From a checkpoint of a small mixture-of-experts model trained on Wikipedia.
Size: 12 layers, width 256.
Training: 313M tokens, 4775 steps.
Below are experts of layer 4 (counted from 0) of a mixture-of-experts language model. Rows are named router (the router's row for the expert), gate (a neuron's input weights, with its number), up (a neuron's input weights, with its number), down (a neuron's output weights, with its number) and show model dimensions 0-255. Each number is 128 + 32 x the weight over its row's rms, rounded and kept within 0 to 255. Numbers have three digits each.
Before each expert's rows: a language model's description of what the expert responds to. This comes from a sample of Wikipedia text that the model never trained on.

# expert 41
Dates and coordinates. Day numbers in dates and minutes in times like 2:30, coordinate degree and minute digits, and byte pieces of CJK or Cyrillic characters.
router:142112076075129119162177135094122118118114136163079125114125059121082136179082089121148096100197151156118097090179162139137110178151076078145109100083122140126122154108144164152085103140149137090106105135139157164121171161153136083082151105128138165132137112113132162124116090148176126172169152090131128079090101142097155132084153123092085095136159173116088121135134157118167093169165059183101137115199141186211117158168129127109118143097154064119128120167094156156133122151099147175139202177187106067165135068150164126167204157133118175170105122141128132170089125136121066107107047186139172091164154154110121142105115109132143132093118125120117095142194139136096110187128181157099100091187072126186100127163156113112145161193137141123127122162175105132145173128098159
gate0:174050114116124112113161160094156142125167113165142117140093153178129077148136102064120136131125138097093177181097097113145142139112055174096110092133184083145126114111080153145140126154198065119137153117059124121115136168136117161133068154130103153111109136097125144157146140140187088134153089082153088164130106168131195140146055123079109115119100135174078175102115159149119126121175147101137153108114105126097135184125120132126057179158121091135152100133069148208160137078099163060119151170160095128129193113168122130106159113150138085130136178135065144182090055121112148116069101107100152125133130071141105122143103144123040124084147171083121130056144104111068120110133157168169130132107086163160161092160098174124131123119052090132114154129134177139135109162144101
up0:158059173159124173100137120068114134119103099158162110122106188133106135154105072136107102068092141112104134148156116086093164120151095122130136089132128090113158160146161132138104139149130130111117148127150111102105154170108108137150153126085174165168196120155131162178097100148106133154192117097107100065047114154168184117108144185159152094142125100159149155071096145124070145066153099149140128093143161142058117138160082106135062144115158110120136111169129156089145151118107128116071155116137112157134130132188181101072112107097187127128064137145117047114040076149138099059121076056079128094178111116122147138100219119134147122088141127144121154108110119165164118111125136111094122105156113113071124111159106132143125143163078082119158171165140112165220112143113054
down0:105158120116062171118108121172127096121134146126140130125125135138150133151118089110111143119186194100183039123146177128135104101108094086140134086146188121139166112224136152171129137108114073146128091114123118085128118128119073132089134105081170160090118196127172131118106152147131108144151122102145146137147179147133169149145137156124169175128173097106123204156139129118121153173184110172136146155149114180133163155087126090168166142183109142173120138178065191119131122130097168163136108042137042086144160148185134107116151082150156059151118106171137144109154130143091140128152193147116110117134164081148127107148129125055085123097109121131128106155141108094153155163130090078190165136119128133112146099146135170053108128103148074245161139103117134065143139161184144
gate1:124199143102199120169150074076094128120107141077107098086078067100110141142123094064088152193089101134157098144060109108095121103159095148145162102152137152096128157195123097143118117110176095128099087115141128090176074106156169125149061188078105149106100151130072179107120165095137128191153154171096121179114120112108098155143086150152135108103148091093149127157166200086123103132114152204177107144162104155130122185137189110171155112152104130121132143158102157208185110142093137112097142117124177149137116133123098144125066143138095100130165085121144167122136124160151190148115155158106160117132184125098160164109151145137114110101083140081137147151078154173106145099163100158154127107174149157101181164153097116104076093082117100137084083088140116200163176141116138
up1:103163118152098136066148153166159150158169086140176167100168165103075177114099141163182128114138164157130119155153134146104091173113140096123097163115195091125059141124128112105144141104097111070161129136134081088095134135148092150117147129139224088133148134120085091170068061119118131083102077156127141073117152089183084141118079174161123150150103175134185164098109141124117143114155121123109136092177137105142120137082091128096112118131128110178068121093213130097104126132112151124145116113149060078102086164134150080123182082194173158148107070149161107212051092084125119105164085147170156116132148123089075114160101104173121147166116104174103159060136150145132120181149146120124131108089131088117098130101149123189188134105139133120130160117114118090143077091103088
down1:103126167126103156146113168167038150143113081129154104136144114161157161119126104137098146160159154107127142186149144117112145149160150137116159142012097049146132122144109103141134143097069102163083133137170090144186076143156051142141099105134163097093136087127108143123091143140100134148132159193112154103107141155132175141091164130067120125159155141131164100047137079097125100147151143058064169059134125101049066164142113137168051129146136162094169145152115146125127133110111155149183103102117053136122176132101166030130124138108120110107144122151174095129102138143144132087162133177079116114115126147165111166113134145131130082205135133129106144053196154120133123107147088125204165179154123127129123098152094107127122092131159139120125139139106110132074124169067102
gate2:161118134126129162175148128142117126115126127084155159080147108072219189178113112160158144161077131113136128161133159119120127112121128180107114119103122223173144116095121200104092123176193108124128101135107098103125183147090070137144155179084088111114083090134180186083128111100127133123136116146162145107116088173140110149125103125145111103089074076117071134137109135176179128160197172122180126145085158113117122125100161156133083108094172125121153120131124150108150133149131122183110102056162095183121140131200112120091143124049137210126130151113107125143058158123084165102123183120110155128127141107091155141116068173136168114154038045134105122174161147176104136148142142130167099133140151138099165141148188115102098156180125123143166131067094160163114117159131171
up2:134154149126054088135105136134073134105117166140068075125054141084110087172185147138122088116157155114104122130151104180136112102132146114119114052144188107106106164123151137125126114118134175142141117132161110176145109099115162120167192112168135145112165117123132094085102200197150153134117085066132126123107107121125086229074114165132116140115133131096125120138089113119142176148097111138098093108152111130134132174156133081022158089072085145090162206157170109140103152084127121186188062142110085092207147097108101164153120130075108099105089159194086091073133162100144119132138110138151146123108078106153151141137138150120104137136132127116134113182179164071161174094056112101132203131099130089161143102101111123128148164151167173108112119101106129102089138131157138
down2:143114138151130125166126142128080129142150090110098176094132151105114150115110060158117169157089103176138115157108099174134172117109059080128110136116155106065132150147109094143148101141189183090176145072098208137185103116180129144132112059125094121153084151083072097141110133134142166086134201156119140136139112135110095112091158165191140108178177122135120156123121075119165176146103116114055120112110182141134141129132100128118100150141188079101134141163133166134136143079138132136087156135115142189137157114126137126151128145213134145120160135141106099109145155133112125152159124193171114083164078061090159156148111142171042090119135113156099055174082030138097129112101136142144137121083146163178139070067121094115140118099105118100105125123164095192110105141046105
gate3:114055184148093172159160128081114084123142143165131102154051120194169109145145149145167150165147126066141148111160154100178097169192153119089130102159124188124106071138129116126150131084183190096134117134162110140147082096184140154119110177135126174168100115136160110186143065114152186110116110137119153083106202138142077109166070112121108173089084098160165134151131107079183131130132168125054157092181188168137101123100119126153102132089131092167141112093131180104197138202112100118136117151072137176163077129111148100116107080107125133146158117084146147091135144138135181090125140125170158096106122071112169096154119105119092178157102152121083105138154127135113066111192100129111114159113149087182135121195137137157160161136107103145135153148133151158141140098169071
up3:092110110130171168164140128118131135170110114147075110120092134159165135153077125129205109097073153097132126093151150147177071147191166114110109089141144141095087073140086181148107132095219174144132150099108126146157072102171124188089130086106062078154143137141123081159135105116159139097121141141107217052146195200156121105145106144113149141118071102083111125113112125099137139152138169165113100104176199167164130106113106101120078138106111108163181120120137171094113120135139155080101084112141139174119118131050114072142088081136131155132123127056100121077036139161133109085128125105115169152130128109129052131177098137164117166135084135135107103114161130148062077157123088140154127137154115117204104119183092129096116111139130120125116131112144156181103086104160108
down3:080138136143215043136099122114109154152131156187180119142118100111167096084142106138094148105127149079159159053169154116146136160099136073080156134187095125131104120066120132105147099177162137136092162171176111108113080050160111105136130111123155143155129147131181124110153122085133150098123148122154135132102174109103187127120143151085122142016075114150065110154117062169108088108135128128111153148130104094147113157152169122113159133125104120115161101157166117087133137164059156136158125130094155068134129145147060104072107100025170123178127117097154086127129131133139104180134151092145197117105112150115113154138107145116072099156134144137111074121127041096168147091167140111106100165081091195155114127134123171122139161092137147126076164159092134135071129162157156
gate4:082087131121169132139169153138184106093073189161067115130132104161140131106151115118111110130122164084087167068088129119032108153155123119116097131098082111095117110130119094194081139102174139181124211181140186132137124085054085126134166168172136130143121130157159232153184065117148168162096098093155125123111088130144126135079146092087161125131152099116133109162121118099074160164154109148147098148137184157106148114086098107136152180063169113103159099104145169116181084186084146185103130126129098110183125148113129126112142153146125090112094181138140125107130160194142133063054117127081145137085098129142174150115163123147142131158120168114139183111126114092147110182088121109090142118120132145129134152138118163139086097098113110214159058109113101130162102122110096
up4:175135090126155105055120151070146104143192100132148137181136128106123152138120183157150089121128120086166088158188183151196095135119125143142107139138198131153104137105156131067182149116089144128144083076121099097116103149190154171098061098092072100133149129132108049160076219129118105098168176117159142135133171093158130136158119149132081152126092144187158137123147126147147135097098134136103129087112118088142131136151118115155133092139068171195118095144128131142061155092135113086124103137108135141096183118169154147167135117083120134114136134110133119116129085085175129136184117138202114118124178136166030200142108133126097131098118078147082101128124148188144172148150128123199099143184198118118123132117146119120177098099132139064153125168135113162049096091119144
down4:116104075130106087080104096136074143100114168134125122182116165113083145130082149183150179179107090102131120192141143137174137093112110125172113170098094100093145136097109125099175095138110123143152131129134113112144159070116101148153096162036101171123104053102072126131108129126089128141106160116147125167137135118154184139148107135175110112149112139131071111135155179100130090103128162147097106143122125107160149156105191094080146129156104130043128115082131148141152081130136132106120215119121147081131175084153181108173102169149128117151186196165076109167162128160090035120192114142150115080130132107107124153132121138171095144117218105140139128136201092164111175107167105127199134109141107124159067086117119115076151124107115140049175145132138068186129136091144129

# expert 15
Scores, months, table codes. Single digits and numbers in score ranges like 3–5 in sports tables, month names before a day, and lone capital-letter codes.
router:135170148148135152163121125104144080170150163069115120156127121111143111120099090064150091114140186095080128141097071202114131166132158123128066182118116117068108170098121085127146072103102142128073190171100109077137117123145161160144135091071125143085176127130140107147154130101139126150072177133111178165079145129131129064085171092171155160117179135122171107108135111187105142102106130162092152166141091167162114083131093102171197188153133106155106143147159105155135160177099157130106110148111163136105129135079101104121130125156123093080156078057116153126120156125118061157153151142075148197145109121100066172103107133094160137060087148164145140177170092105198155100085174094192151108147112078118103112098116159142221104143155115113097130113134129153132099102178130
gate0:099115094153144051085126086139059136075127102120148208095105111103075149161145132188114130174162130146139192070122122070143140128151110158173151090137121146194082182092131129170151108128119112084117153130116159117122150088134169103125071128183136126137108099119184142100148108111132144161112154134205082125167105135106098083093081114106157135154101147086164179149187138141145178125156110116151105107067123137140122180134118179112151158086176112179130160044158138124100139161165152130076117160165073112090151139161129087147152165081142111165132144095054141165158144151091157120088124122133114075140149191133165133123115148169101096154118105150095143085075133141084163166126152134064112146103129089155136124103155094127144075159140150133108184053168124083060180137082094
up0:119187102153099191089207079201119167134134092074125224096108107172111111195109077124115136133061133130173157156124132150085125133072158163100074120135142077173141159110135163083148154115164134067130150112161138158121093129148128129133198126078090110125129096107104127135095128139140118135112118108128144087174104118149031137141088153118173085138069134116135106101190128143148182173104134088202127046150116173119127137103110099141162106130108048083100100113153151135069138132102139090085144108150081137123118081090139119164094136160116109136136145182159123077147120156096103132129104134174143137160131146083141106115160136119146114131085138116114157047147123110055168140121150110174150176102133183090150153120114128122131145142129144134115146148118098016090093123169150
down0:152110086082106138100022131175118139183140120189058098123150089067154169136133157141180060110139145153182132206086093131107131195130114172116110104111104146120179135059158085133111148075100112144103127163194135171150105154114151039103171167163170140091079081114120104117136155084174118103137138177106121080100173102118090187140128115093091138082123097153110137087127194160102118154173152156113097134099124106154093146142132084133168135107154133107131093151118129156159183193140100121141142143093134138166169171178121160142193126114158125153099092100110113177080192088061083147137157133116122136175162140125136148131101125084141135129170123118144122113122129122141159136116148161141063191110131084145169177092109115107135157104130127103149141186149115197111139125083103
gate1:133147158133155165134125113165110144113132197162085101139155209146157150136066078170076134209155135121157131108120107147127126138053154143104152138155132131153126128128126102118115065142083141104159112157122141192134096083079118108126121125133121125114149164197041131146100183145125138091127119098105244078204176125138090115115124060142110133138131085045165138121096149136169095098141099122128184121127118084106169130120110166090140128151136130137151109160117142126121114108077122105129111112113054213093121200159111161126127136069185086087180134113176121106167106140153134157098132169062134154094088163167136136137146077112081086133171074166113151159132130164106146165153093120161132136157133124122163142122128123102036157100105191143136163120144129168100080112150125
up1:115143079089134108147127096159184156154176069146097120138118183126120126115096132176190154164095179175170094146111181131080192163127147082115131080202166126142072117113134118134149095091148091088122157111162161136112137072127082165174100172116123123129124154169143035098066163147105163137151150101140187148155125150113119162109132079123143160122162076072141163156158167125146165118097094146170197098090150123123130108111141111117105142077103137169094137105105086153095121152135150129143191086142139163140072134072143110152175114103124145143142062131107151046138139105116187154115077217134137122090098111156161160149096196131147116096111143161152125086107034146184117125101178127129151189133131143139127132107147093093165149092079153111137120149109168138142110111144189
down1:192103138180167176178076121123137139106117110116153139120082052177147080158136097155122139098148142167137130109081078121151078108128162124108114119169130148108129068183133109148135155111139145122133168079165133139103149091168157130100130091128147157219132195124150156109075134152174141131100154159120142095106169145130133161103129109107070153164094118103123109151087106079120202133112131124146073123179112192102116146141071110124129142144166240172128113104146153174125167128134149174132137117141143090091093124137088103141147168144134150120106096145174110155134086123178071114116058139158128155110146112167136057150132098146104118119129134176148107095074134092129205114083114118189159096180054108113097232183135093130101123077155175150130153133104122092058140115123137
gate2:155061113098179108162123118095115135101122116151118151141127147140206128138085078083112111192067099137051095119087185077100139106142136167064078092083145105121063091027102108156137045162168103135159102144109094173144095072088139105085130159142146202112139075144111151080112100114107119112087061108076154130145178128176121137102148131156075124126091118116148140134162117098087150107175126102136129115153161151090112102133092166180134114153134154062163162130059136104138080127168148144121117109094097167212133181164157121133107069165137127059117128099111152114110130141094138133100125112134090158109096137060153092176127104126116095142161131124113059095125142141113155147123151088166145150128115137132152120151139124136142143094155179094198113166140118091103190093130129
up2:206171142199128079132069124086136065128069171167114094150101134119055142115163116139120138064139157125190151080109136192127116180089152139125162175141173135152149125085109194149133146124110130141143102112140143123133123202061161108123055132150116149144165129083194153181172147104089097134114127121179145126062093132117130151108126126132173128169186066089123135140134083190129095113138076102132106139090099165168137108153135112105184110122124085107084183150149089067111110151136124101111127152121151115096149174100129150128148160155122142171066169182167061121138136148147133133118130147101114057102149101043151136107128124134055166093142122171157134141152092111139098120083153135106109137110134119140132155090119132159115164158132105145073060142058122098145061152128161
down2:147121085124126156076188154199126150173117153111130146162139123134096184157158124152076138144167092106124061161093151130123046079091170158105155105121104178176146108149138112119131080113191082139126057079168134147104112152062108147139131127123113136127117152121148100147106141136105132164066109119125163169142077121139126175189076064103127162134136093110125088181113117110144098063142110115159099114159130132106135074098130085106138129163114120117162118120109139129212099092137120091225161113135161157116109110112149131128126101177140154145118209133148153130141130190167104085142111136173090120138134114214074135154141172091099094096103144152056101095097136160206126140101117108128168121144073163102165123136152156104084087112126107095154128158215099119116097081164188
gate3:092119148130099101105104155103120129103159165132153238199142136120131116097134108110080142123123153122160119104164165088161171161134093098078156107172112185150116142106129174180170129095119156128133103103144108124160151105188117086128156159095108165119137122119102129091142165203140171160138086176147124153154119151059090088142098128142143096114079118106133151082196153100091114106128105096059070082144135101134119151119135125039129095099138098107127180137086089099188131133134154100178103176133104089139067140149179135133126120158140084099130126084153122141120076184115192125169133155134121090149130131072203104133142077102166124154138159161063122145067150111146155098173130151113109102146165147162133151042131149126089117150058156091100146106140149199104185114094186
up3:090141135121108159103113142099156102147110121104109161146150099120145147132106155120138141165162115069137175127127123111062111128100152147135100118124077126143088162131070089118127214125183059180136178136127155046141160087112149146089135158144147148145141160178188094134166147087101182192107125075165141130128127137141120103083112108205142101128139097127153091125127155127230167129140160130148131168199203143147159103093090059067094172164065113148176097141128142181131146213152131166090084148135120113136091130079090045130146073135162108104148194139078109104196171154123109106109109166140077180107120162123208149102096107110125124163121124148144141117118096154128111164136130173092129109139124176114121104123165161115162127135124171187139124073165116127130135123130154
down3:134193176069080159132124141139041107168200104167144157052066144099117144103076133142162118099147155070188117100110100063155131100163092145107165119154168137117144140089137117199137115093110152115128102118208109199053076143149113110177154138117077169177149140132108137103112143116088109143119074166100109118171122153175114086137129140077145107152107203138181172123123087150112105085149116098143110134121061177159139124145158119137150136118135166156101125138077185117113138113092163126135125103095126175077125150101163122147132140224170129120083199171105130117156098147130160173142120119123089106141162144079094189098133143170129167087143106159119165133112146109136135120111096175125143150107153143125083114172141161101135086180110090147085100148119169092098116094154188
gate4:085175132121108157156130072114079162134115094108116139151126156121135133135039138149172101125100065120165103146116154149163096096109139115129091119131138163193163153121079121158180112111170182187157091156120142039122121158106112133166121142150144140166116159144115109172108131102164135102156068131148087126173155066180128198128126155117137154109059135095085130139139077116161094108166136141098153084129130108174133138124145121111092101122133157116131064046117098104042099096185100050118186106137090100144160074129128128162115105128107146160129163115115195133166136134118167146178135125124139128076097164115134159115101116068166148157161110089110094120093123187165139086061142138125058133176101165184101153161120141157081103100152132158168084173133067113150135151087059
up4:047132088150104140115140078058182097152138109145152223155115069125122166115087068105117190163099141149150112171136088145110087180157080124120119071150181166105073080140122125166142097135115099124072127100080181125154134120135177130148102169117127090123098121184149127184174145137138170117136093130135128161135077102157137133101099134146126184155123149090124123074133126132106112106168167177168076148108076078105081119144156088152046112125163117095171132104120128148144112113132161106138121136130096103094140123100132080143130146170136170153148110183142089126196157103131166147124158128151089125117128115133076176134128113134115156116038144069114192151097037141223157125150121136151083130100173138177162113150103174113152139096131129165107146138082186144109098130073116
down4:155153125119132050161138075138120177144144119160107114154091111151096188114117111103167145131095142200118104134139106157141099075165123144117142151117133142148136125158157109174126163164114109089112182117170151089150135154142116189114066095049097143160150163139152107119103047141139082099145123088140099151153157113156087161168161121199085154131172115128106135162145079086082156093171140124087103133104085113143149095119093093104134136133134137134133151164162134101172149130107093112106116166145098180167148176118070110153161166106160125135154074137105104102142085158099203122134064153082084155162092062159178175070121150162167146109162121080132158171103109137088149117160139148211130072111157167075102186141128157172154122159190035099126148149097099119158111153179167

# expert 63
Numbers in stats tables. Standalone numbers for counts and totals in sports statistics and election tables, such as 10 touchdowns, 33, 100.0.
router:152075151142129092150179113152143167111127134153115121105160123096103112144108078126133133094202100149149095101117166132116125136170071123114146095089140125138112124109116133132151145055117054177126146147183176160047050164129119072155183132138156080160149190127138091144163097128138180082192144150051101160150135127094131071138159135123163099119077117121075088116157164134136150091141128097124131163135097137149147211097111134169157139161167124149184119194132135113103095143129120105155115173175129138157126124127164096103177144093118113204127093109123120127128106125109143123188134092146146048169093071073152094169132090111121071081160080145140117146106146120087126158172133102143105109121100126152205145079126156184031164132105151158152139102138112044147138150151129
gate0:146102160100186085194089177143138114128144115155084140090129132152123122220154139141108146078101164106154083127170080135156116125104147098186102154145124102182092186104117111103141102135091124100151138162107099147147179121123081104113202168183128139137160136162146164114159151156121178099170162180110142113117087152112126132092117140120117170132095119133146134140128216103086151080112136149091160078094112116134105174100153137148070121099084145127169185202152083109128130093110157176135173154155133187164139095177182104140156145067101148150115088095106124139126134110113105095095161114111131151104130136097092172126081112109146075193101030125144089076113120158065164045133106102094172103078190092126117081047134167114158123134147150130100117097108136092112158141131106
up0:147090124112167116149119158143149055122101151227093156141100199144120068141162087163132136112108134120114091113178178093165153104162124144112168152074117125141119133094096074108171119113053150138125094111142096161097140136110105092123208185171151111098133153197157166127107184157119162138072137137119194136118126093121128125094122165131127181097136102151104122125060159081091159090122126136151139096099100148163149151047136176157092105125117138168180109149118125096114102128099108174167119135149128144199123122158174096075142166123112100107141091099144112127159085165109090099170076151109085146126123108055104105124127154096156072160108054099173107054094092120105130095131055145113134112056149117078166103092093118169088115134145188134123105104143160113101174116131091
down0:133136116102102156094159118079115151126138118092132111052108185100126175178071124128147156116180155118165136051125097103129108178151078089106120107144121138132131178105122158153208134102157145178116063090149118104096081076135141127132156074170124121125193142152167141126202097133104119150100118120148087089123141103131092102176196097159173143110090129145128229154152125143165149118080170101149133175130158137174143102155111119126089142133110147118157074128152142087151104094144139190119111126176119156127125137124168202089102152095147134171092177092126123088124167132105130095135087125085142140194116114105097159102115151159092100142109142152126074157154129114154067134068233146107125101137102067183150118126112157092150157121113139065138167122165121197042139152131101
gate1:122113192104135124167143152104124116146091074162166140115140099115097115132140090145127160090131130143141123136129133093131092198094051151113142135187083141201156180129198130132176052122116132117164109131116150118081113124114158145156173084159151054139130176156152101127156169125060127139107099159161140077083154090113146114107121127103130103094119101077151137155127133106144127166136060119140093140134097147126088173112122057145080107082124084062192090129123141120206096143131132101047114165144199166136144157111125103150170085138162076165142110132145141091092172129136144135093189105127146132165083142113113096116112141119110131129123092122103158144022134099127056106116108134153149087104203088080104136128157093149151125116055145095149080133103162083043139127139147
up1:168112092157106099110130163114111160191104101086154108120139153112155135141115176133117105061117144138107129098117075186066141118149146138137131094169113138124078132164139123151092126122084142091105157156134095102154239109137035109110130073117074164105114095097116050178050080153156118101121159128180124148107085094112153123132144113129126183090087167120129090122126078145121133094083155090095127149089161065105118145151075087127176125105100156160051193068136078168076195102145137181163151125075084169138097172113145094140147133158041155097105140165152108115146160093133101133183141117131162123135098099148142140118209068102176137128090125125129098134121138178174154165099140102112111126188129113131176094138105158139126137171098105115138166113154136166145145125131114
down1:207113172141150154119144081093095103073118179115145100141124147216086139166075193115124119144079113166143143080133134067140102123084113108132102108131095118126188104118082172139168171106146154086157169139146199098107152151122062151132175099137087163136082110128104143134118106119089113147126101142134130084093126130147128130092126141142123118114114110116074092203141181129132159109129109164158103187145104088153084138089134103189161111130106155063136126100094134121149083050151143143106115142071093141177115100110128176105127089178136162101143119177163085145071112108147119157056158113195167061070099157128127103160103106156094127138170103158177159181117106112139102167119072093113141147098158142115075100179114127141092080147109097169167155183164181107168145120169090
gate2:127098077049170143133112158134117182149120109129057151142110083134085157153164171095102148121130111119122136119185086156166092154086146126088109146195168107154115077163068135118131153133175078113171133121120105158159114134112149154108109181072173068142113154116097133105105094132092177175138147152098110156121121100134181109147118121115084140134131073094130179130129141133133210108121155177116165079100143109145158098159091092123113102140134151172126078093111144112112091084164155141090120160120110137125099152076126172106108124078144121124165067085163190162149095123140191118104164101132164128087159140104142143092130158136129118123184145224106117157157168194070218080067110162132143082077081141107124136118137169103126137053141146074107139126104057151087088132126091
up2:147135049097121120120121140104110164089127062080069192132143097162087130147212114154132118095171095095126185143152115136151080173072150169142157170183117126164113044128100116112162140132171081141136151147108132144183078156127157105137187162060150124161136144113113115091153144168080180120153160137114134126081131108125138124160170117120042144155089148085124152187124115117110175127117142143123116104101111102206192141165099082132097125132120125173130157125103086128069146132198152137103143125124101118137134156127145175122112143090139095130147142079173179132107136138154146104101124072139169059140154118151131169132099146094167106132155147213145159148099157142100216088131103108108144123096067107160094149046110182136130140123166151047129105122101118106113115143084084
down2:112065068127117186089110138141116137114077129150230134129146030121144155104186130107126138101075134131199116101157133159151133192114143157108146137121061138088105126153093120162114054104088170142125110087135097100081165183157114165133148117131133130149135131147152148095104137062131116111118112139111196136075128145125117092128115156197067122084136166114105197097091172119136151139172137092155098103071093134182145080147120094139108133121172065138075116160124129134102132162126093115151162168140123171168030091082139109096078138124085142089134116175115117138153155107127113155139104145170119119113104161114097115159213098189124130206118137162122134141116106144133102196105157181168080131122113106115084156135144102126144134162152069154138196088109089133119167142147141
gate3:072086159148071098143095146095171163154141151154082114127183116131101123164109159150158122172129148123148125146101104129159079175109107086110096112149125071120178144154174130148156118138156140152079126085111173174132123059145037130094111087139077123092151111176136098097124120112203155111102039094172150161088111154182145137178159133102160101101101140069094081151118149138124118102111143108182183142119149177081115124174127150136137193119086120104156134143158177097201151145182086144163168140115104130112149165177145138125164078144117150106128119135171149101069167104050089052113135148163118130152140078174110127160139150139130159108134102093132091112090114122158098107103112100086113089158182127084109124188103161109073165128150200111175143106107134106087103070099152
up3:149100175134112172169166146174161150100147071147120155112125140102071165164035099178123139149127090136178110149151136154162064111131086060136133105128172101116201124064135139163165136159117092175097147159151137125117109056100098154152147139116082164119112137152091143133126134105135182081145137150143168194152149156092138082106111095141136120172126082100134138137109188087167157091118148105145153140128133153115060136158152133163165133145114126110109163121117160107145119108112144180125191124156133209145116085141157126186141140144154143170141088121131089100148168103055127059129116082153118129160136097102169114133154144140089144127176113123138144143136105136172154166113121031130141119199142226103117130188096133091065112115157172154144121134137075187169112119166044
down3:120152089119110117080098168098093145104086156181127181095100137146098089156143133129083072125119103137156160124090129161084127116152089157153114122091188170142152146123115096170152132166094120110162071113128136110138180087141128117104162118163217099094175148093111096190148062135121139097107186125131165129145146130090178048168090148126130103162119117114095108141139122183107149108127100150159173138183164140154097146148104113144095080128073164133181181108084134141087177165106150102102132100184085112160097120154165173158146136122126127240157100194086123119170088106113172129129191121089183166102118121105152145119085152137164143115171095154138144142205111072192126154161171140111157120144112155110206079150099110159121152121109068169129123101171103162165108157123116
gate4:149131136128184052159130157071105160157154138112110127124154114117108128171164141128092105132125103107129134147134151103146061164114125109086102103147200165144113046080150129111130087103194163095148103147139156081103168088192188128154107128172121129172102149141056092140079190145088101106141147197136150112103197150142166121162121156101122114126142188167119087101089150123136135127129063150171073115151158093133134171180186119116143136160137191170126203149124090128116124085121098083121129129133141196148165099117101174111069111141123120173104150076215098134131154039109115127115128083126186120085149097139075164093111113137076162137126130078134092092143148190150198095132110117119117103155127119083160119136086139153122096161134124109134122165070124181122168127132151
up4:123148118100116128134143119088120101090092134122163146108123133110079164110177131158140163215107111123107119121165103177146182135150159118144081136173074111141182140126173107120107188179150105149113103121059076149146114161077143097081160095091165194112108134123175109146209083122147159077150098100129126166150065136109135111158183126124109131154149088143107129142160121139146103225141099137101182124079118122149124101135150178145108061096143070091123101050138144111116133148133111177105093127142143143189132101194106073178167159126149122151142131119117123143143169201143161126091160100179077127115124078074186109132122160114153154136097121174151208185065108110146057110159153114135164126132087139180099121145174112087124183089130107106144104086162128100120143139067125
down4:152154138142136117123170127105091128101147113157119108147141202083166106075102136137147097154136108118114139151100067151108183084126145139061096116177138186143174188102132100119140147135160165132127095112121149135174108129050111156156126129131110116085133119115101154093184097138170118178135123080126105147166078091154102135086174196228135153069145184112146087181079140133121086128075126097138158138088152109169160093117076086188124056144134137173170132154077164111128118111142045097151147153123124132130140145157158158089133133150144115128118176163121127102132125186175100143125118138196130150163181127158108113163140131189095083065147119180128183154151096073122062129129090144104134055144088178125176080141142142182154142144152063151112137085094109138093128171158127